From a checkpoint of a small mixture-of-experts model trained on Wikipedia.
Training: a variant of Adam for the experts, 245M tokens, 3740 steps.
Below are experts of layer 7 (counted from 0) of a mixture-of-experts language model. Rows are named router (the router's row for the expert), down (a neuron's output weights, with its number) and show model dimensions 0-95. Each number is 200 + 40 x the weight over its row's rms, rounded and kept within 0 to 999.
After each expert's rows: "comes before" lists some tokens at least twice as common just after its tokens as in all text. This comes from a sample of Wikipedia text that the model never trained on. Tokens count by the router's weight.

# expert 5
router,213,238,148,181,172,226,229,240,212,165,211,170,179,213,168,229,139,252,181,209,192,232,157,194,212,132,210,175,164,105,244,260,230,155,201,262,197,196,246,192,163,205,143,232,220,175,250,147,281,218,256,226,181,160,142,214,221,245,191,109,208,226,233,207,162,147,202,203,210,212,211,154,181,133,247,216,191,193,130,167,202,263,271,264,156,202,150,219,285,142,143,241,175,247,192,249
down0,201,225,155,211,236,161,153,264,176,111,138,258,228,240,151,118,164,221,297,152,205,141,212,215,179,247,177,247,218,212,166,208,225,257,293,211,222,239,164,213,200,265,109,253,179,227,181,188,215,187,138,168,257,191,260,186,184,190,181,209,211,213,274,201,182,212,203,264,146,261,234,175,203,223,146,150,178,206,185,243,235,229,136,200,203,176,231,215,185,248,238,215,183,227,165,248
comes before: "-", "The", " (", "==", "B", "In"

# expert 167
router,225,247,210,257,251,224,218,173,161,188,268,228,222,152,164,257,251,204,154,157,223,241,262,235,237,262,131,127,246,161,224,191,192,251,240,155,226,152,207,141,224,137,156,264,237,219,237,253,231,165,136,157,172,241,213,214,207,270,151,155,231,224,130,230,167,205,156,194,254,189,225,194,162,254,200,214,166,189,239,116,215,198,172,214,213,175,169,274,188,245,205,221,166,133,178,184
down0,248,221,167,144,127,175,176,161,191,155,175,157,227,185,200,202,195,141,144,200,158,121,209,194,167,227,176,191,150,172,187,217,191,256,187,197,98,211,178,178,218,187,259,198,224,143,173,218,183,190,187,190,220,191,140,236,240,194,190,166,183,219,242,170,220,202,270,147,186,227,221,166,193,135,162,97,241,281,209,265,182,235,155,236,197,235,315,295,180,184,161,203,152,176,205,252
comes before: " the", " ", " a", ":", " his", " S"

# expert 131
router,213,135,202,209,233,248,201,154,233,221,249,169,189,172,147,265,154,152,200,191,111,237,175,129,164,134,240,272,148,228,166,142,157,219,199,256,201,158,205,194,216,137,198,190,235,223,213,210,144,233,214,238,312,248,192,242,158,114,227,179,211,159,206,229,198,232,240,170,253,175,224,157,249,221,149,191,224,192,176,206,123,205,233,205,184,166,136,173,199,132,240,169,182,200,264,223
down0,235,229,246,154,165,171,160,260,211,191,202,216,226,185,159,222,256,257,178,184,256,180,122,170,244,188,120,155,142,176,198,214,224,176,194,248,187,135,252,203,239,270,189,149,158,136,181,149,304,154,137,211,137,199,247,241,239,260,148,217,226,164,206,168,166,159,192,179,180,254,156,250,223,191,178,203,145,221,155,194,155,221,147,170,205,234,262,179,163,204,151,226,249,217,160,241
comes before: " (", " |", ",", "\n", "k", "z"

# expert 210
router,186,189,205,168,236,209,233,149,147,200,171,106,181,187,187,250,175,154,139,269,227,232,216,140,136,212,219,173,242,213,201,181,281,209,101,220,243,200,156,262,240,245,266,137,189,287,146,227,239,150,175,218,134,195,202,219,161,193,219,191,259,170,200,204,189,199,139,256,248,122,244,241,201,199,181,202,162,245,196,177,234,185,218,241,216,243,264,244,229,258,202,152,182,212,175,172
down0,121,214,281,123,245,175,207,175,192,270,207,161,238,209,219,257,188,212,152,237,170,279,242,193,231,244,241,302,200,244,220,292,239,165,144,202,187,199,223,207,231,153,284,166,228,219,200,264,207,161,194,220,209,227,168,211,192,218,140,192,135,201,173,235,211,195,281,105,208,233,212,260,207,201,250,149,216,205,150,184,197,246,164,259,188,225,156,222,177,180,161,212,232,185,184,177
comes before: " of", " the", " a", " in", " on", "pite"

# expert 197
router,192,197,117,151,223,196,198,157,195,151,210,148,265,177,237,206,264,204,219,223,170,206,233,222,262,217,280,212,158,236,226,164,254,226,213,188,293,176,171,245,163,214,216,174,238,247,142,249,220,152,173,227,131,200,227,168,191,210,214,238,214,221,144,138,175,220,131,217,279,137,241,163,214,166,165,160,135,218,216,220,235,165,181,200,235,271,261,225,104,198,214,216,134,202,157,237
down0,182,173,188,207,219,201,215,145,200,219,147,231,212,203,155,201,285,154,217,204,213,207,205,198,212,166,180,153,242,261,112,167,264,248,222,287,183,191,233,163,240,119,221,244,120,216,219,126,209,197,164,142,155,219,146,226,245,192,223,236,172,163,211,180,206,311,167,175,215,256,226,200,183,206,133,209,263,227,188,212,274,228,185,177,259,139,258,190,249,201,229,228,127,174,183,222
comes before: "ed", "ation", "ted", "ing", "al", "ated"

# expert 133
router,246,218,205,242,242,209,195,196,254,238,171,226,177,190,172,198,148,224,200,150,212,251,174,169,162,165,140,219,120,115,229,213,200,173,199,221,101,262,242,278,200,173,168,174,181,223,209,194,229,158,180,226,260,251,180,204,169,183,222,225,215,234,181,246,156,142,274,207,165,183,273,231,256,263,200,263,296,259,196,248,152,234,207,177,251,168,207,168,279,159,215,167,180,160,206,235
down0,135,211,222,206,283,185,208,213,165,177,166,136,194,190,282,183,152,200,185,109,233,254,174,184,165,198,237,189,201,163,213,218,155,186,196,175,147,237,256,183,245,225,174,132,187,205,200,83,181,231,199,219,202,212,181,268,83,174,191,235,152,224,184,177,111,183,159,101,214,192,200,146,174,185,222,238,185,253,205,228,239,210,202,172,278,200,265,199,212,168,219,218,136,188,189,212
comes before: ",", " |", " (", "\n", "z", "i"

# expert 36
router,207,268,228,163,208,206,181,280,187,120,197,199,191,142,250,141,232,259,220,235,165,189,164,291,238,195,169,162,193,120,153,199,163,199,244,200,218,240,210,162,217,227,202,187,203,185,175,181,211,192,236,206,219,255,226,193,197,226,158,266,197,205,216,174,214,254,246,207,251,229,197,208,173,228,229,114,208,279,179,241,178,229,129,155,190,226,249,137,148,69,157,221,265,238,181,234
down0,198,247,159,140,284,171,217,249,172,201,278,212,191,193,170,143,207,197,245,153,163,206,200,178,171,228,142,245,160,244,169,223,165,212,219,191,219,217,111,130,203,192,259,189,281,165,232,219,158,196,227,180,162,220,218,206,263,221,226,227,197,244,258,203,221,88,229,193,250,188,192,180,189,153,149,195,197,173,214,243,176,301,236,257,235,174,264,122,150,185,227,236,150,171,164,186
comes before: " of", "ed", " to", "ing", "ic", " and"

# expert 146
router,212,165,235,227,205,198,212,248,170,203,172,188,193,206,274,202,208,229,216,244,265,242,144,166,214,141,230,237,221,230,231,234,172,191,122,166,159,256,230,200,263,145,221,250,275,210,226,227,283,206,241,250,135,217,229,223,204,265,203,270,197,165,296,182,225,209,215,175,103,197,154,214,140,189,208,195,255,280,193,225,135,200,137,227,156,202,139,161,237,146,198,205,196,192,218,243
down0,143,233,184,209,211,139,199,113,260,193,197,170,138,220,250,220,177,274,294,234,222,161,180,156,189,201,174,240,157,183,160,219,170,206,171,116,209,260,175,248,171,201,167,203,226,230,240,200,192,252,141,241,158,178,164,218,232,274,192,160,207,194,254,176,241,195,219,244,247,152,238,258,276,229,238,207,190,179,251,152,260,186,243,250,195,195,181,263,198,130,173,250,216,210,264,148
comes before: " of", " in", ",", ".", " (", ".\n\n"

# expert 253
router,228,171,207,273,257,210,147,132,206,189,199,175,203,142,188,250,134,179,165,200,173,228,192,157,227,131,277,227,210,128,181,220,211,224,202,247,221,214,196,244,190,132,245,205,171,215,160,137,241,160,187,179,192,200,136,248,207,217,154,200,262,153,245,215,229,210,213,223,250,114,201,221,167,145,170,189,169,298,188,192,249,95,203,206,145,181,252,219,218,237,148,166,214,206,115,175
down0,207,181,221,203,213,240,190,166,222,150,226,242,257,202,253,115,191,240,228,224,212,189,138,245,158,197,231,178,204,216,178,178,179,194,202,209,192,243,192,223,222,226,151,244,194,99,212,171,191,183,152,250,262,222,232,255,203,202,359,297,142,176,231,175,238,195,160,184,197,247,212,125,180,190,214,112,157,185,219,207,241,160,204,236,250,184,193,189,147,142,204,159,209,151,261,221
comes before: " of", ":", "\n", " in", ",", " the"

# expert 198
router,173,170,232,231,236,149,116,250,234,126,200,211,234,242,173,206,189,159,207,143,223,159,153,225,170,204,199,97,236,237,144,253,155,226,195,174,222,268,210,205,220,254,255,218,224,158,198,156,145,196,206,156,229,187,184,121,236,225,180,209,192,227,139,264,265,189,161,155,230,279,163,224,197,203,233,198,199,255,164,171,154,176,270,199,146,202,178,225,220,164,209,197,175,317,164,180
down0,175,186,184,215,232,180,162,209,206,275,235,216,218,196,148,210,194,221,139,141,138,233,202,205,246,195,170,256,194,152,287,213,283,222,262,231,241,140,160,232,222,198,204,156,211,266,306,167,233,229,133,240,227,246,263,293,199,216,204,182,157,158,200,197,211,199,251,221,196,196,202,177,200,223,241,228,232,143,93,192,216,138,148,135,201,220,188,176,202,208,236,214,237,163,258,229
comes before: " ", "-", " be", "us", " as", " States"

# expert 240
router,201,248,204,272,178,166,218,245,150,176,168,192,176,159,172,150,145,188,145,151,181,161,194,244,244,172,214,183,248,249,264,220,118,213,240,140,179,189,144,185,188,164,152,175,257,176,196,193,259,224,236,215,220,166,103,137,182,126,181,206,166,188,186,252,200,233,278,204,176,200,226,267,155,182,257,238,247,249,187,195,194,115,211,167,183,142,264,260,217,277,182,211,207,167,186,200
down0,268,219,170,237,199,164,190,152,209,215,268,119,200,210,195,273,169,270,106,241,212,169,260,254,268,190,198,137,216,219,217,261,205,207,243,204,201,197,193,164,290,252,225,191,218,199,233,231,305,237,180,237,175,132,228,176,199,149,204,216,171,199,227,230,212,204,232,163,222,126,249,204,212,216,193,203,128,215,145,181,248,223,145,219,212,222,213,236,250,215,217,201,171,189,312,198
comes before: " ", " and", " the", " The", " which", " but"

# expert 42
router,219,142,204,187,158,217,202,153,231,258,194,211,173,216,185,221,215,267,152,261,261,254,198,222,181,227,148,166,179,133,246,201,221,206,162,192,144,192,220,185,221,206,154,281,226,306,149,183,210,218,161,166,160,178,210,194,191,226,197,221,114,220,184,243,177,240,162,129,205,206,137,181,196,171,224,240,182,175,215,152,199,236,127,226,141,157,176,322,234,146,166,129,213,210,186,267
down0,204,167,177,193,218,221,208,238,207,188,185,216,229,224,292,161,265,242,230,254,278,196,200,198,138,215,177,182,158,167,155,232,209,224,220,159,169,160,173,184,133,202,236,256,74,191,231,166,125,167,185,256,246,231,185,188,151,238,210,224,187,217,227,124,139,226,147,209,231,235,231,195,205,156,251,150,192,145,193,183,181,196,242,217,147,157,223,228,95,188,170,135,211,229,247,262
comes before: "-", " ", "==", "|", "=", "==="

# expert 1
router,208,152,250,202,211,173,156,147,263,226,251,153,184,236,258,238,154,213,144,251,255,245,152,210,192,213,142,203,227,171,215,187,177,150,210,219,240,176,140,193,233,214,189,295,228,261,174,193,232,203,180,139,217,164,221,142,162,240,163,205,197,232,179,292,169,215,260,135,189,244,158,190,160,161,258,218,190,148,123,185,197,224,127,200,159,214,194,269,239,192,144,179,213,253,192,285
down0,194,208,150,202,227,215,167,145,219,115,220,141,202,166,220,180,214,183,217,242,210,263,159,196,177,91,168,161,223,206,171,170,204,215,256,125,173,157,198,286,201,193,198,270,176,195,237,264,240,178,127,208,115,180,216,165,212,242,219,185,207,225,182,221,168,261,195,248,208,187,241,208,151,204,168,140,200,122,167,204,243,242,247,130,138,255,133,263,234,188,213,181,187,232,241,149
comes before: "-", "|", "==", "The", "===", "="

# expert 117
router,191,232,151,180,170,239,252,222,185,166,253,134,179,208,233,221,266,268,197,207,186,208,235,185,192,152,189,236,170,306,162,242,253,235,229,215,208,182,196,124,210,242,231,130,243,163,208,198,151,158,284,185,155,178,196,244,211,188,215,255,175,186,200,159,156,234,201,218,158,159,126,222,208,167,242,133,141,180,220,167,230,216,215,206,215,325,251,226,172,182,184,224,193,306,192,183
down0,185,181,215,170,194,169,148,201,296,195,223,209,236,207,253,142,246,204,197,178,196,241,151,246,204,189,239,193,234,157,202,207,210,188,302,195,184,186,192,300,130,229,180,158,172,170,157,209,231,187,154,195,256,150,145,129,254,234,193,238,218,197,168,278,242,144,169,281,158,235,228,256,209,257,277,253,180,219,168,199,178,206,169,174,236,160,171,142,236,214,148,147,254,162,222,217
comes before: "ing", "ed", "es", "er", "in", "ers"

# expert 48
router,273,161,172,225,211,282,191,146,257,144,170,281,215,228,130,233,222,227,182,253,127,218,152,194,199,221,199,159,152,207,177,191,178,131,182,241,238,167,200,210,148,164,210,226,154,202,221,225,172,177,245,241,267,193,226,202,233,180,164,225,276,212,217,105,149,241,165,185,229,198,220,216,202,141,161,189,242,202,224,201,211,201,138,195,193,191,251,196,137,62,192,177,243,161,161,221
down0,191,237,179,153,193,204,105,221,168,204,244,112,262,199,181,234,275,199,227,168,166,244,189,158,174,258,214,220,195,190,137,213,156,214,236,176,185,223,142,208,205,220,256,149,207,168,228,115,146,176,190,171,188,295,254,253,275,212,216,161,221,253,187,205,239,232,213,294,241,178,180,204,241,179,145,125,180,228,208,207,256,138,206,251,234,174,154,142,252,235,203,177,196,182,172,184
comes before: " of", ",", " and", "\n", " in", " ("

# expert 51
router,151,188,171,205,194,141,272,257,157,175,131,152,226,192,216,175,210,174,207,171,254,216,198,220,203,178,200,131,146,175,268,252,180,247,250,185,173,178,220,206,243,146,218,197,212,240,202,227,164,143,243,250,107,145,220,192,253,124,167,224,203,166,220,125,158,212,168,215,230,225,238,197,207,163,170,177,173,216,182,232,254,140,140,198,243,256,247,243,118,157,220,251,251,199,118,235
down0,199,212,241,177,208,181,195,246,115,220,186,191,219,146,259,163,148,236,180,140,206,160,216,200,174,190,196,224,155,222,214,144,123,219,182,136,169,175,117,199,237,152,222,250,262,193,254,214,228,197,220,235,207,213,217,127,196,208,203,189,238,244,224,296,177,230,233,270,191,166,188,197,218,294,165,155,163,271,213,213,152,259,220,177,137,186,248,127,199,257,234,200,100,186,219,201
comes before: " to", "ed", " of", "ing", " for", "ated"